config = dict(
    num_hidden_layers=11,
    hidden_size=128,
    n_experts=192,
    experts_per_token=4,
    d_expert=32,
    d_shared_expert=64,
    hidden_act='swiglu',
    moe_layers=[1, 2, 3, 4, 5, 6, 7, 8, 9, 10],
    router_score='softmax',
    normalize_top_k=False,
    routed_scale=6.93,
    balance_loss=0.000108,
    balance_bias=True,
    init_std_router=0.0286,
    lr_router=0.00103,
    vocab_size=8192,
    norm='rmsnorm',
    norm_eps=1e-06,
    tie_word_embeddings=True,
    optimizer='soap_variant',
    learning_rate=0.00418,
    beta1=0.95,
    beta2=0.98,
    max_grad_norm=0.5,
    batch_tokens=[32768, 65536],
    max_seq_len=1024,
    train_tokens=455500000,
    max_steps=9370,
    dataset='wikipedia_en',
)
Below are experts of layer 6 (counted from 0) of a mixture-of-experts language model. Rows are named router (the router's row for the expert), gate (a neuron's input weights, with its number), up (a neuron's input weights, with its number), down (a neuron's output weights, with its number) and show model dimensions 0-127. Each number is 128 + 32 x the weight over its row's rms, rounded and kept within 0 to 255. Numbers have three digits each.
Before each expert's rows: "comes after" lists some tokens at least twice as common just before its tokens as in all text; "gets" lists some tokens that make up at least twice as much of what it gets as of all text. This comes from a sample of Wikipedia text that the model never trained on. Tokens count by the router's weight.

# expert 2
comes after: ",", ": ", "| ", ".", "(", "1"
gets: ",", ".", "1", "0", "2", "4"
router:162105189093122160190117177161149112107157135075071141132170105130110092086115164090098104099065126174154190134114155157118163099146097144036114154134155131127146167157217083107106121159149142110121147110118175094119156120152124134143128121127132143127138151120101115114143130112148080159108137139108082077082092193147190099071095198135130119191152121110127189133180169105118104126104
gate0:046100203122146101147132144112083187179157135092099096157139106114160153087097132059124160073091129156092184134100179137133063156081094131141145184141125120128124151083125148124142105089088182128136140164137089128134123126116170106171103130143131103115132170079156100142107126163144137118125090137129123090048057134102146140151151117136112103105166142152156154113208103149091175054096
up0:112121096137149147138156142126162198095174085039089149146114139132161151142108115191126161137152153163122128096087128110141158099079157142117147161125111114116076143147088105151153093095116065047126093118105090189174154089150140124090166105176100152051079123103128149112116157121150112189167093150136087149197108159078130150116174137112111133108134120122123097067108167137104070185120
down0:037094146150157086075143051120070146142122106143141117029142191116167097158134117167096115116107220118100134123099180142119153083118133151105120179123144064121106151078180120151109134104114113144167123150101096142145167105147194085074110124102153125134113116127151122112061156114103115142069156127130121094087141159105135115104110115089082166089165081124132130134167109093089115130155
gate1:104163162075216152153138197190169075124117154140124205147149139135126122150155092079151149201137160114090122125109181132126091120084158112129095098147112136102091146139134100145180134135116142122119108123177133029085170128068157145118159155142084138112124125086147112115152148126100161064148173106102088140117145142165079104111181125166142075094167104135131120144110066135124071120133
up1:075136209137101103106115078100160137173157088120137123108138105164142103215116144179099150125091101102121110205171124083106083156147149133146171123149096153167129100111127066130102132146158108174124155107117096148140134174184131097104151147117112133119146184120093078173091095128079073101156069100125025142156121092124097179134109153152136156111104111112116154112121086186088154139119
down1:132073172134128099136106103051081079136194090127120152112198119113058082127137108103123141128120153141118133099186189141157106113136166071125116139175156142108053184159123107128153136124104137163098121136128058109121165109090106191092093111182140139118112176111142120112145162089104080200117139112133069102145083161155124151099107137108143150094172160143113157122142073149153093084080
gate2:079049149164157132095125094091114094136163098134130100182163139035114129099101136152135108142120153102168068161152132115131152148108108133092100112195126144170202091177097135175138152115184117144093159149134096121066114130142140094164140157184150106110159142136145088097100124049107073127176148123111139159174136090175079164143069138099093132172100077154138120088156111154136112124129
up2:102145109082059096167122101158116128136118199100142128123100138114184135133172088142171143125151137076087117051146192129123115052140126084158163155114137085089142145100083094102116094112130154144161072183118130099110155139110094148103115119096107188150093087167097156135093127114135077139110127161139137098115136182078155126100162070156158147138073159147148099179151166184166081073120
down2:194152150190144121138169126127117105148102130146124160081105138118121110112162031076150119097128177115125151086142160107097100215116144153168122147132157109210155137140110084136160076124142132147114152110113109137120051145123137096013102132089093089073108109168089115106164150132155104080149071139091139169079132188113150091150120125144122141097092129118112079140092105139148126116122
gate3:120154173120115130169131164117076192127126111074175126067154145075136140069126087166113096136103144072158166120089116156145166144140143074134117154157155119134138168130150093144125141137176130130120072107153065162171146060125203096107113158125127075160166111114092067113058181085106130133139153140053139067142117092102132061109111114120115133116093135139173162151158177132142142170134
up3:081115237189119129138122182088145124179140045108175118108154137089148139099179125143121100102105181110163122106146157158157110145137122127179134082116154128156141162160159069122119170096153160175099129112098083147142172111159124048174126141115121145121127113126151075135169170102055111184152171113147089123130120116093086101104071106147105131127108114152136153101185185159157110115121
down3:162120075113057110093169086112196118157143101117123097152145129144085113121163071112106091149126123059125083106143146079088126159110187156155118111100133125178130097102099141179114134126057181164135117095085098123113115123129115159097096186116129066133120072127121145138141120064130139050122103102106138162190155079139157145159164115173184158120078083118113093138072090121146176133130
gate4:118159119118204136112127170122133094110136065081102139102103212127121095146178149130134133131128136155102146135077230106128191136095152173094088110096136196108109119121143157157127172150135111116157120089144185119135167120146089095099105101112175121144100159142157108126201112112169130119167162132157161173114081087136107081169119115160130170139183134068168117055115118146188131110141
up4:073137150114127182161114127129125060086152107150167129107129135107135187126149101132137108164154072037144135103175083108107075069125152108179167196118078115132107203128093169135138144080087160166193137123167127177110095098135167159138149180143077133161109093083086134107108155126100101137162103092172113120151076100080164179151106115095136146101112131123141146125150155155127127183109
down4:103097125146178127181064147143119106124124081071127093090063122095145094121142099142147092089089154100147122157132137114142128124114112114167095100082128124139076051104120125144084125115118095195092128136141132106181176130124157104138130102161111110125166146217159129156129070158132119070066173104121107147172080134174122082052164166116149135114166172135117119113192112103175134104189
gate5:129131067195209142176122190099105137144108126123168098213222090148096045115130103130119142138111105093125172092123124159147136184187109104130095107158145081117085115128164081155117113142166077094079113126143135168134113130103161109124156160154142101119149128139098136135197115164164112083091108151185144147140149125130149122089156129149130200157114090117113168128154158100147089094147
up5:112102145097052122134100111155206081135094141116145130087086160133154151130093152149157159155150146095201093135101092119118165063102118139129172112124129194132103156139113144156084150125128148171143124112119091084119113117137151100156143017122157127163120102118125150121061173138106140143164174154077131120136059164145131122127092104109207123136163104125128128090061147193075093093134
down5:134099142187174098136176108114116151156138202177152068159091123104123142122179154102131124141162159116164108131147153131125138049129127139100135129122127107151112156147104105073144165070157107131094131161144091108109091114166138126095127163159195145108115129062127135119012133110074127165206115145111128115102164149116174043111096159110118114080140129104135137144075190174148138118091
gate6:139105133158210144055135169140109154134073168156155122145131134198127090111128163115078170154129192069130104100087165151120163105078081126077112133124153121152132106058175095149142099114106160076120151201124073088154146108099100133113159141056075131142184138157163121124112138135145160140087130157166133136117192113102068111123177135158098096127123165106142088134173131110105109130092
up6:116151148148166143124163150089158152142084137123139163138132154155110131132168112123115087141161148045093071037127146176070132116105129134100138143112102142145119131145117143113139161172162092103165081208158117111097120112152139151103130174089111140116133100149139076118104188116140145151177217157168127153112170175104054099135145104110136079109051160132169149160097058135154149173102
down6:152190102098164130167103128098089090107071098144170120161055142158117148109100136079082153095135086119105080112154168141173141096090134109110191142105077093156167149140143081121122099140121141025122163175128189147125122090157119193099060133127145158102157107097155124145131184140158077115132104170145149101178142155145097139122126166131199124151112125105070100142111130148106124183146
gate7:139133116126162075096176151120126068146181068088163119080123153158127160099180155074163145100104108150129121153137155156137108110136164137142159130098092168084102130134122073152154093113131132063114184137089132137105145096128148140153142161106108127087127166134091122089113139153101150174164154114081110130194099179140104157167087079186204132083139161047165092078122052125107142129148
up7:147165081081128106185116151129103123135139148108194181060118098168142126109123135147118165073190099096077148109146168134172112117101147116157184185109101129147057137161159089166139201154185167125122147158158100098185167126104131165157135143119136118120128186180151088143076139157120130115142129094131175175087096111109127083095143098085119106112119135196134154159126197122134171112155
down7:163089088056136151133171104162109114121113141122139152125153104110178076111187134116116135101156084119104169143146133100127130178138155139175129096077134100122141113140135182147108206132143152105154172077197164140135141128143099138144124151197143076062123194128149196105147162136135130100105117076131110192119173098095203156146142076114175170098122144118119098145153102115098107174060
gate8:141147141109162082147150102110126064127163147111186115113154168123066153056108159136126143136134154117079087114141115145123167158122177112139161146143109133194124073057135117085166147167176127163136120141135109174091141130120116167051149164151158139141201124156106109112128068056179115105127188104142163133104078142137155071121107139126131095173184162159162093142143108201125098156107
up8:178130044156142132100097138126161179115117135207170127097094141121161129122136108128095087121090100109168174099148055154156161109105152086156080182163109109132158106118136159146111156175096147190047116099140120169120136115135100120097154197136102115135147124099096106138119152140118113083116087138134178084115129103103105180112172138106124111085088106116061131178108196085132184177138
down8:104132128144163180153121104092073101160138133132151171094092149172157122108207112136149128077134156113134092092144107187144109107144098089136138138139119103180087129118096100053149172130167162238142103132086099157115080131108156160105068119125130090104176115124161152091108055096124173138095173114160131130180066167160118121128154093104117118103137149193144079078119130136102142162107
gate9:110127077106096102100135138161192128077119109064078188106103127102087169098102059114097117157122149095101149128115069145144129113174137082161014144149113151119136174106191076131085157155098122125114090116133085139146091091143140095104090118176114160141162133154107117139113089097165122152129181123128113109189132115093101078131076147149107107143071099119066086123123162097120158090137
up9:121117152173157163149152127091091110140118129158122090193122153146170156102181184133118153095126105112126112115170169141129137114056102176124199122082117150140095107164033206169181132109126128136125118165147173104127139136125070154165172151133137121099090099087143105158108151178104145077168091133116160151086099127150156128157167068117204138125193170143131137146149130177163161143102
down9:139130104102073129089103153177131132107167123111092152115136075173125118175118127132116144187138115073098139139163184103098111115134135190105054094077107152192116132123053091161132097117082115141136150178130057093186176152094144113160183085067081159154154134116138120110088174123072107118114172086136106084118133133123106118133152108152125164146209159130179163117146110135156112164118
gate10:130135163144130087126119219087109099131087187160163143157112117129149137091126168098129144149138118116127068062152190127175134126130164169056182137119103140135140110098091123123147089149118138139152111185199149171134137142150185132137142132113126134140098166104070137094108187144133143172096178186126140105160119124172155153110183105137136088087102175130190164105123037160128164114083
up10:183098201162116062124135233084090089148096126138109144140125138130161106127092168059160142099139112109110152102126159133175139116149125183091165117090144134097134107141135111123156111130134156091124115155146201152127167146118198187146162143118129171129131097115103091141116216153114152122091114183145188111156106160137143158098142139118110132139094163089153197131132052142149169076121
down10:168179103163110120196184100118135087153089095166067116106112079062104149107155166116135093075149149154159111093146183079128123161157157110157117128105125089117131165116149082101122099151148102109105126150163160196104145138110126185119191081117154140170138100140117101147121145052134094171123077119193168117139129124123158158129144085099106155152091185098140116132101115108197121208146
gate11:158102128101076154131169084124176085156105115130115084110172122197154143162070087104161158071140125110101174077094093103097125090110108151109114092118146152184167147098123096087151134081208082177110155122092123054161148092137123092116115099081111195074187103169127154116156144096135133095124140145135114136091126154083155084150128164152082082119143087156150142124144120121124160114193
up11:048094145126136178153093143176141194106109123062132155141075089114192165129133158083118138190100103084130132137164193123159092158101098141147093129138123121145154160134155116124119053177133093148126166095125151106127116142141153169073081085179133079125068108076119120139132125122115076137117128118133062146188187112126152108152191102102167052126108172141158128118105145152145130109119
down11:173148129164176096113220155114156120177141107084099152139175159144146177197152097227138128106158150073109104124152167100128122175150163151144117140121154115145123132148111108158097145169135173077153119170129157159152160094130145126162161130139100094113119065090168090086115165070128080135131068146106086149168139176119119173159151097134183149145110107150077147148107128120164091159181
gate12:118104145100069092145120091073159148127195119106077129046129123129131096119108108110088084133127139166151171152092131114167162100191131119135153179147100095133168116128093163099122176116097174192140132135147147200133141089135119083115102121090160169131110086144121090159149129176106154133152121110162092137111144166126169082236135149088108129159161096089103174166170154092187110115099
up12:136118131095155063166082103143092177135117139149119146165145116075101177090122124111142099110060095131142098107118152114121126156095142164134140129140157106115111152129125113137150146144096111141147075111156079080181156093123169085207173104173113051099093178096135167164117128118136134146072135162091152096117058147153176155069087105170164121068130086132107193144156091162070085128138
down12:083120067121101096078128133138101123104060150056133153132098116150162147121108091152125152167083117141134113169127147128114077131127073160087141171104152169153123121063113140185133106138125075164121095174133116132144096167095105129166141144148098132090120083132215185166123174190088164136157126126082161122192082114135095196131147112158110116090075104186116156085147140157109108150174
gate13:186168137156129126138120077132127155106070100111164123111110112114140142145069105118124151151117148160153151146102153127180137151185144199166190149139112106135082153139154133045115153120100100177179159092146150117168101099172129089089152081153172182052159137097168165130134109115093171090096109100074081097155158145089152129134105079143102131137107125134096165045073116141081112126157
up13:103183165097110161068134155115148081156121152161114105111120113172107132057133131191184133084121130142141096123115081138111140094134095099118175143103116164153134099107144175154134102088097162147124119095114145209073148121134094044159124151056131153104111169134176113069121131151138128100145096093113142110085060128104070109192185160104171076132107119152184152107162106120110154162123
down13:151139100147168112151139078098044128135065108170137110149144133091033093150147151169099106155164157128119125093108080087103172179140090129128145098131100098119094115158105093185128090096134124138082091117139088146133122088080145076128094123071067133150199092139113107130069185098125150148129071151214122150118116128144148131133090103119115145120141130129119109145106228128094129108132
gate14:177075174092103093103131160178153146154168137142169103092139080137096061126110144125152153131160172164094104093189122090081128158145155067077151146132106098088141095147128104174097102172132108154147146159130124110167174121135128108120139167163133148137043129143087105085075070124138062150116044198074104140102129158139154178109153135076122100097125158103115136146148153138112112089147
up14:135155109149153132140150132128113102070123114124130119089155166128097184128123149142123075185078142098181126125135115116197153118079098203158159204113133187103104168101062184142159115061146157130144103122129108134063161099104091180108171135095059090113226142113116134108151123099103196121121128101119116160144113102141114161163136138147149137105131164174154104178130130112114190123144
down14:091113142134120095077124111152132131177075143157088086098120123140078141094150138120113147148115119108152220155103131121102193118186139175041170084151095060076129185163126082138150194126139099144131142140160144064190125123122131080160114164144186179103116132123149144131105120096148114157099122112140152106036129106108118166127105139154089119145144134125141168169085167150101104105081
gate15:172132107062097132165130064209077160114150119142145092125126137126151106138155162101129143148133150217128174187140116176098101169164135113097135091121123077143142114176120060122123115110125101163135167089110123150116110171106128172179047134075157091132092124136124137193118123137144130160160147136065092114115121121188151102145072152128121162215159167096119146146081115094143100152116
up15:149140125099126110067108134172068211123140128178148071107169112103116106195177137173068126092120112183134138133114083167044146151149116128133157147118134127167135141119136137093108084123136093147164092143115089187164161165161135142116121123062133090128078153153155097135099135163137150104072139124140161160121100139166155089191089195125044125152152146108142173119088142141099114169144
down15:151132146083135112113129147044120159141136101138051128126195119081117152106193148108150110098083148156106098168144141128119119097135119115117161123128110181093185204162028128123069143119111183081131176119168112132186148111111102123115147132161165115069135147132108120162132110127095151122125107097081089115160153112162167161174095149107161111107114143091130140115188181207150133115173
gate16:124104133175149152097108134119119061119131053134150072177098125059117180045162088084128156108095122134132163048170122163123105136117139075146154128137117107118146133110132128174136151143141136106169104107154134139119119064124121066161161163120143129163169101129107141110156132087174070115098076110171160104156155136078140150178095165166135111156181058132109114074168080187133124112133
up16:079101173117157104169076191153074130099164184163159135143175144166116120134135178146178101155105126109122107119102188094175174152130108163135136105146122168129140095097167131124109201100155183081104158128101146150120184176115101077150164123129151142148186118129128146145125098142186165153108103154111132151106071075144106159082144098150194170156069170128138139168200132158124145166124
down16:141124105168121168095086134162152125135103140159137145134085127136085145138119097090187072118169077094087122092175127101124084146180141125111137130095041146143156098171129173117179081167124105083086175083134176087040144118145109173136159128119098168108102167158130129159114158085152108115115111085195146114077180160152179121163166165144119117130145152109089110142071097148101152182138
gate17:084155117145072102167083147132149126091151116133097204128124141124085137127117129187138145145138068190095117136140076164155102088067149149195105105040107187149139135169141113102156113129153072083102160145153131133132103118140102179127099101156099120108117160119079137147131109156063157163141083115144149188159132087162106104092106162087149138139174132158188127158140106122110155187201
up17:141109127133203159063164120149104125128119138090174086188134149140172123133127117121108109153111142071154091163119158064078156141172093061079135156217132104098112124083103092140139134143107182137133109088061084128144135139093179111125146169077095130139179125124173134099115111098159097136135201121134146056128117144090184130172153101174115133131076153110091089101102117139121091124092
down17:076153124114095083128146102106135114112168176152110146129128160119162157130095113143114108176123107120084188173180057205143163116101158114168138046148130122161087136122122088112120181115126134086149155148130096121138169143123167188158132072136133157141098098167123127082106137082129111114114163144166156172121172059112090102113171139145087183142154026133160127127068142136087109176123
gate18:100089180167176108122116151113073116170093133146129105128086147083185093129196126119146128116144160189193228143148097085145138125120104143112142081145104160103145117183129056117100147142127125133104166121120125150106117103157141087199130140100129177102073134111128154108078160198072142126169153162095110059068110126081084135107126189115159145148117130139097110132116156081122121155123
up18:193157106077124129116170116106184158083106124158075205155145121175113157097089130118114116176162130072085059105084127110084111149165143139131114140116120133144119150098109173126169054102103106182135120124154098124145122160120095154101104109138116135163157146145082085149133129053224191149098114073164129176173119105133169146154143093125061124142125116114158148134158090166125136086135
down18:118090158097167099129121138118126158149112125118141115189126084114163123180076166126150155139131095174145109190077116091107134126122162125071100129092094169129165137177162138122145148127110109072086075195142153124142109101177099161081169091165142108179143100116130120098095148054205135075140153146100062074100108143140135159123099149146150154152193112123070153165147136186153104144075
gate19:108072177121134167127109067159149143139111184145073107105192126138133116153158150136099102134100062095096163113174154048149151093106135117153154115114129122092172113133113157171096100154111104150152131156154135142101206119142147056098100141107088172214100127111105127146091073232132088153122088070122137100091153152163135139098146172127133109116164131149157102175102092102120138121124
up19:133195088110096044084135105121106133119127161157088084138117132101156151049095155108182165106140123134148107167184188198110122184152120132152119189105176120108079095124148088060134100115101141116091139107112149112107116162103091216141160151134167145125144158169153104118162186060128120101091100144128140132149169142091110128156126119106104117154125121122137141189111137170147196083139
down19:112121154144141149144117178080117108159156092017139145124120132115063105161105114091155110123123122135111150172148146128162102131144092124046131141130137133116144096132087117103092103163107163083228071134089160099148136113110139147146138079134138156113104066127093155116102105123095106106192120095144183141123124167154150093110151197148138116149107104176208199119100120118192175115120
gate20:122055127138106146143186124123085170111143080132167123109179094095120104132094153138126185150158173178162155135140103149135203160127147109090117099113144113085133105128147103132101098125108079103063145120127079148157081136145103098090119101129127118192180195110124167092171129173196180145162114134107081100128162079106158108136093201063144130151146153136094063125102129122155095093090
up20:107115119151037092103149158150112112119144075114092168167082106095119151134146138099115130120123140169171130123181146099109058094138145139138132193108143131114115114098130139115130097218139144078160151101063108083171061181150075165148131121149163098146153088092083109146132161123153141150146142055156131102191132127090159102165077111069160119149080086100142100099150072111111096128111
down20:119125116173112172140114139147075152122150130089140124129112177138141164101144119135063129163127130131196157156128165053125142067155109112117145185131087061077149155139156091087114136149118098077110036095126126096148126089126104155148130129133125136138134159153120061094073183121171157149185099128188110179142081101121130088058155126131122119111097125117103172170150127070129192076119
gate21:120202093060077100109097128138179113120093071071101164122108145086144116088107107095185116142064160168109093097132149059123143114135075134110116113173146102094133153150109169194163137148137102092096100125154102057113096103144143100154131118129133131079094150123141176092160138143162105131105171152059135103149118143120105156160162074199195172141085104105096139106162148163131116116117
up21:116078128180129180116169110138111151173089139141134134071141078086144116104171157130067122078133090073119165150155105139119102125126165150107138138130111145087085150129103118147041140159114146128142117099157144142180152168111085112114098127139177134226069112105135070197128160149126135124147105129166171095152103168092081143125160194084088090110124164131086107141076092066146160115114
down21:114139156124116065169127134102112046080126081140127189171139166117161159076112148125179178110205077184116160131118155088158112090166139051090131106161119147089049156170117111081128128145123134133069117128150119072140086111157103110171139157124099153106110129069136150205111133134100159148182109133122121125159133160092132133123106097148123175171093137092152092114104127098152068130129
gate22:128123175194186110155105150115147145119134157078072102110112123125179096155078131219142134068169096119101148156134170105108152107122109124116102105082099144075117162074156098190125127138125127119105119120144111130054093094189140111088130091127139145132169156127138174110159134164163104133158077111109136132149124163078108176054182168192101146128191101102160174124112125134173162099110
up22:120138190208158115145142131099137160117132159104104086108098138132176085124076129220103134068182134134117122107121168121131145138110099122147078150072109117104111186092157096178137102178092133136078131162161047145052110109158174107098138096130122120115170218113165132112168141142159121142126132156105154107131146155096126157063176133169099111156166142132185144139136095148129167097122
down22:162158113146104120103157169036133158119121125146092134119104229098134129120138186124108140095171123115151164091104140137147175069090108155101113164152161182064144150148144115169123081182083118160146111131103147092086081113168141107124123115105051164208127080093125102085088080106109161124152180156095122124148118132083134149140119097090104097166089146102155135083104076149143104118114
gate23:139143141136071180167112128108094093156134178138162086154080118129100117085120145087152124105091183070157121130109127203170096118167092152124182117185128082123116086102174132095125159151191116094075128111124128164124179153147100138134089097082175120078135141151139099141143117046132094162078097158102183170116065153160182114133122080158159179154115107132118144163125114175146090125154
up23:102201104098170109140132137156097147108124090153085142164127125159155184175182140128102168113085077177146092152086115156129130143047145101139147146130074180115071101132152117084139092144085182135151070146204063168155103112154124146155107098124080108144081131119126169114135179120117179177188170114130145109115197123080119100145119160127141154127153101117151122085092079110123140153103
down23:173135139117126148149130095073182137129128162140113092104109122177162162112109186096133099103165117151148126091113111191130055128097120136139189145144173132063184148144155113176131133111205148176116126129132181190126066111138149155172102159109080120130148102099027124092104082085157088145117093127115178116057150158132144190153144128111147131136118073094131118150168158140092123141115
gate24:115058144070140143143160100097091133110138093116100182109116151162139158125160103157109131144126111134103121146078091165168169141111138137089135112183142122086090086134143114129137092120139092111148042144125142112122113139121134135166115122085166139218054185096149181151096087150187165210125126130097111138115119135165117172162103166122116124167169079116093077079075108084136103192159
up24:078106086140078115091117149084105084167144108098199110127104078119095080123096159071109130154096164127138161063149102101105136090147184121077056099093130146118126157119077104154126131125075089140110134149144101078184097123114107178114138143107076087093120098132138101114127113181136179060136102141094159093084144101079129149074095195105147109123122179161105149093116164096096117092154
down24:097150076105166116082157154158088127139125198111115130131117140115125106164175071144088100109076100125149146117061104095106159187132178146141147097100083141146119100175089117127138079134116141094164139127129121162112123202081142161179140123131136061109097157144140132199062143138116186141139123117114188152172149099157103050135158108101125159166137129156150078069083112163186148111155
gate25:142134137144145156126119097182132087126085141146112154165158093193081118201149144151179065129091157085159178179145085138102131113169143096118077083100077105099164133148183105143107070149157145116104154075087161117113137142091113186068155117121142136135166086154122107138127120223162103147132110119084125127112100110075136096082137182144154163116176141156102143095146126094171126151190
up25:089112157161150107155189163159097113133179123122104095135125119138118108195175095138104136145163139067170177116097147122143156122156174121091168167096154154110126083122123172126075156135146125129164099148162131123102154081100137098127103139144164149115112118125130110115082134168169108126164050077104045202160130060151130144089074116123093122119128145102124124185150152151226079125072
down25:137103180152140223107111150104080122142060137119113198060149131122144108106108104104067113154110138070113119144095079141114086160110168145179165126136115112116147089130134161113116116106122159119159114070148099091150135191126175151068097132119104121101183082096145152140129174106149130082077184129122173117120087113086115103073193083085159153088137102157133111099147167118118074155108
gate26:124155087148115119199110148129145140126118175172134134121154169145100134070130159118173141130148132090148101124080114138153083081102171139097188174163126125118173090102167087093080132084130135100139102144138115117042108132164079182124091175094135163112138060113111140110129129099131180130059112171125144150101148121118216063132148129142133118147104148147155071112125051173160102116190
up26:105109062180122149199120145168172152125076190079106191118107086136128096102114126129167102120116118116102138114080075081145169087118122141097128173128158201117154176130180192119118123153125106090121086190151176150130118113162146169130155049109188176100103068143082153144134173137149153123119085138084175137124118150100142121133119113106154149157132121181122138124196161165140119151137
down26:169100147125145144088154109138107129165168122144164114106132086113067131132159100196098115143128166029077074133077157135063118136126181152251086126153090119171124169138132093134084164136105134161158121136121100130143139176114158153069097165122124132165129062127147104116108105119127107095126122126200135093133112093099127150122114121099109080078086113119158101190135105165141119085110
gate27:075168134103088155126126124143085131122149122089170218101140178103085179109050138086124103161108103096092115114142173163127113115117094129067117093142164180159100165119142159140098151123114143133186115134161124078126123117123132127068085173120120108119157185111140158072101084094101104171135116145120089121136102137115070142132072103137150155208112123177172192159166185134085146106146
up27:113128089141088156144077123144119165156104162126155116129175110153086157172077150107130139150170141113162145121185096147141153110085126163079099159124174158150139144139196102117077043171102170144176115139118103082162132163127073181136089097106106176091212127138101125123090073100087129147077149126065095102131152108105179151139079116145162166162087102158124149169111176154117130164127
down27:110132123133161065139114133132178147166114083119091123154086109132127076129148136081082170150106116140144184072074113124117109142078168102163177127119115134092137142125098199159139129096105100145137086159138129110137139139121146121163153127169019170138147178110145143167126195107131161134117133099082224097121125079149162164105122185164152124066179128140120105127118122195127069098147
gate28:198142140081126106159091128197157108181110103112071161145090130181144138158155109134097122152103111122102077095149162104090147132055110109160114134116128157099061154102170165143090142201109149104146123079092167130154139135085110145109106088191151091139094127155082135145104133155106137189174087155093150120159121153206127097118084073075182125155087145127119127098144122103119088077116
up28:119110112072067132144109152151173126105134140104125096136161142159175171123183117108119118145117051072068079127149168106136067101105114126167122184113093200108148108111131095110111119157102128135105132137139134086092154077121091118135076118141153167173068135077076125121108136178124058121140199110142093146099050082144166110144104113098153099095115119184105092179146109169158133101105
down28:075150119123108132156136134149094105077097101148117142141158134116138101126124094211171118169123165129131082141074179148098119174079149166127161068185150108139113163114146160196110150103149063111142072112163135100084121204147139144121116091147125112180177135136109183129118127156121131166113130110087149111187140074202133092141129134118078125158145174113099138098200162185181107101124
gate29:116100173048093193087176148093161090129219136139149112095129116095097131165121134133110124129159138123115136152194131099096136136120145151133093107154163113063130092115074117116116127116106115088124160068097088118161153155061084140094097166094087189128106155127128133181181109100158142103106162106140142142067131126231105101145102166119158076142158115148133081145128093141143112134077
up29:103121134132113136112187141160127077143189164133092132094185143147116113134143121154190100070110157098144133169136114156127088144160120125104067083110160146128059133130102115139114196152065173137150118079095120100203134133028095143180098167145127130093134129141178099136135055170095155148113126120129083137144104097181132109074075156155168113116177134129163123142097113142160119101073
down29:147125161104132147111131073150165122082151118076137153084132126144103146147160156123170132137121125163104139102116154116137190149106083143091112210115176106132065105118087129138090149129187108130138110121172168108164140161125138112089116155090206125253117178120109117163133088200162189162143137109153168100128092138119111140133119104158070113138074118107132148138148113056113141149063
gate30:135146149156059124126079144162131096138146164092088150116098127107140137078141093125095132110124169115160147151103190190110133154182115083129084157146125140143124143155102167099143157084117091117143122103103162107127166156149140053154165169149161133118071129184176060048187133161081054072134126111124162087145101157080131169116075127105123111121099144158155147164114073077124171125143
up30:163146138124054115146035137198139113115134166083086154107146150143144111090175077143112111158136171111153184145112160116130133081173161082097118176139115180144150114131113134129097149068093100118142140069135153109137194142168111077094174143164164131104107146171149079064147149205108095093121092102121101115144104134097135216138109124130108154105114158151117157168121080108140139085118
down30:089194123131166129177152145095167084162141120111151098108108159115125174151107141116115121098163118125114067156133146124176141160106077177143109108112117184106174103145091160159099150167203162125131122134113122210162108159091126064138097106132125121144112103143074105110183115138076156120217153108111119170092124138100078104113097186106103131168139167117197083164105148176115163166088
gate31:166126209086147119126131114168167186142156151105053164129126123128166113140113118170115110131145143115076130141122149120104155122138035102160120182085145129152082147146092130142169123084134168079146141115053175178099119144126114123148120158122144145110116134125142055147136152075095091122194085129175091170163056177163080154124192160120088157139126108153130143167150148094080128131100
up31:095161069156139142130140118119122076124127107159179046145144167115083147156153128134166168118144148081155137125135132153137089158157166143119112067193107140150196105070150122116110136151176089148136130133173090109098078131094164096098126103149163109134188098136152174096156066130185077109075161168117155149097186093105144098114111100179127141119162152088195119090152078126181138124163
down31:147114095117166131164098085135057086099127132076146179141124133089153094096124146091083097176170065099147174167101147134145097113131107126150152145117108153108085148149169146127126118111145100129093169122085127094104113166126084155120146125116084225140139137105085115182085158119090159118131132093188112147121082099104156135201149076077095177145114163120120130188208161106142129120063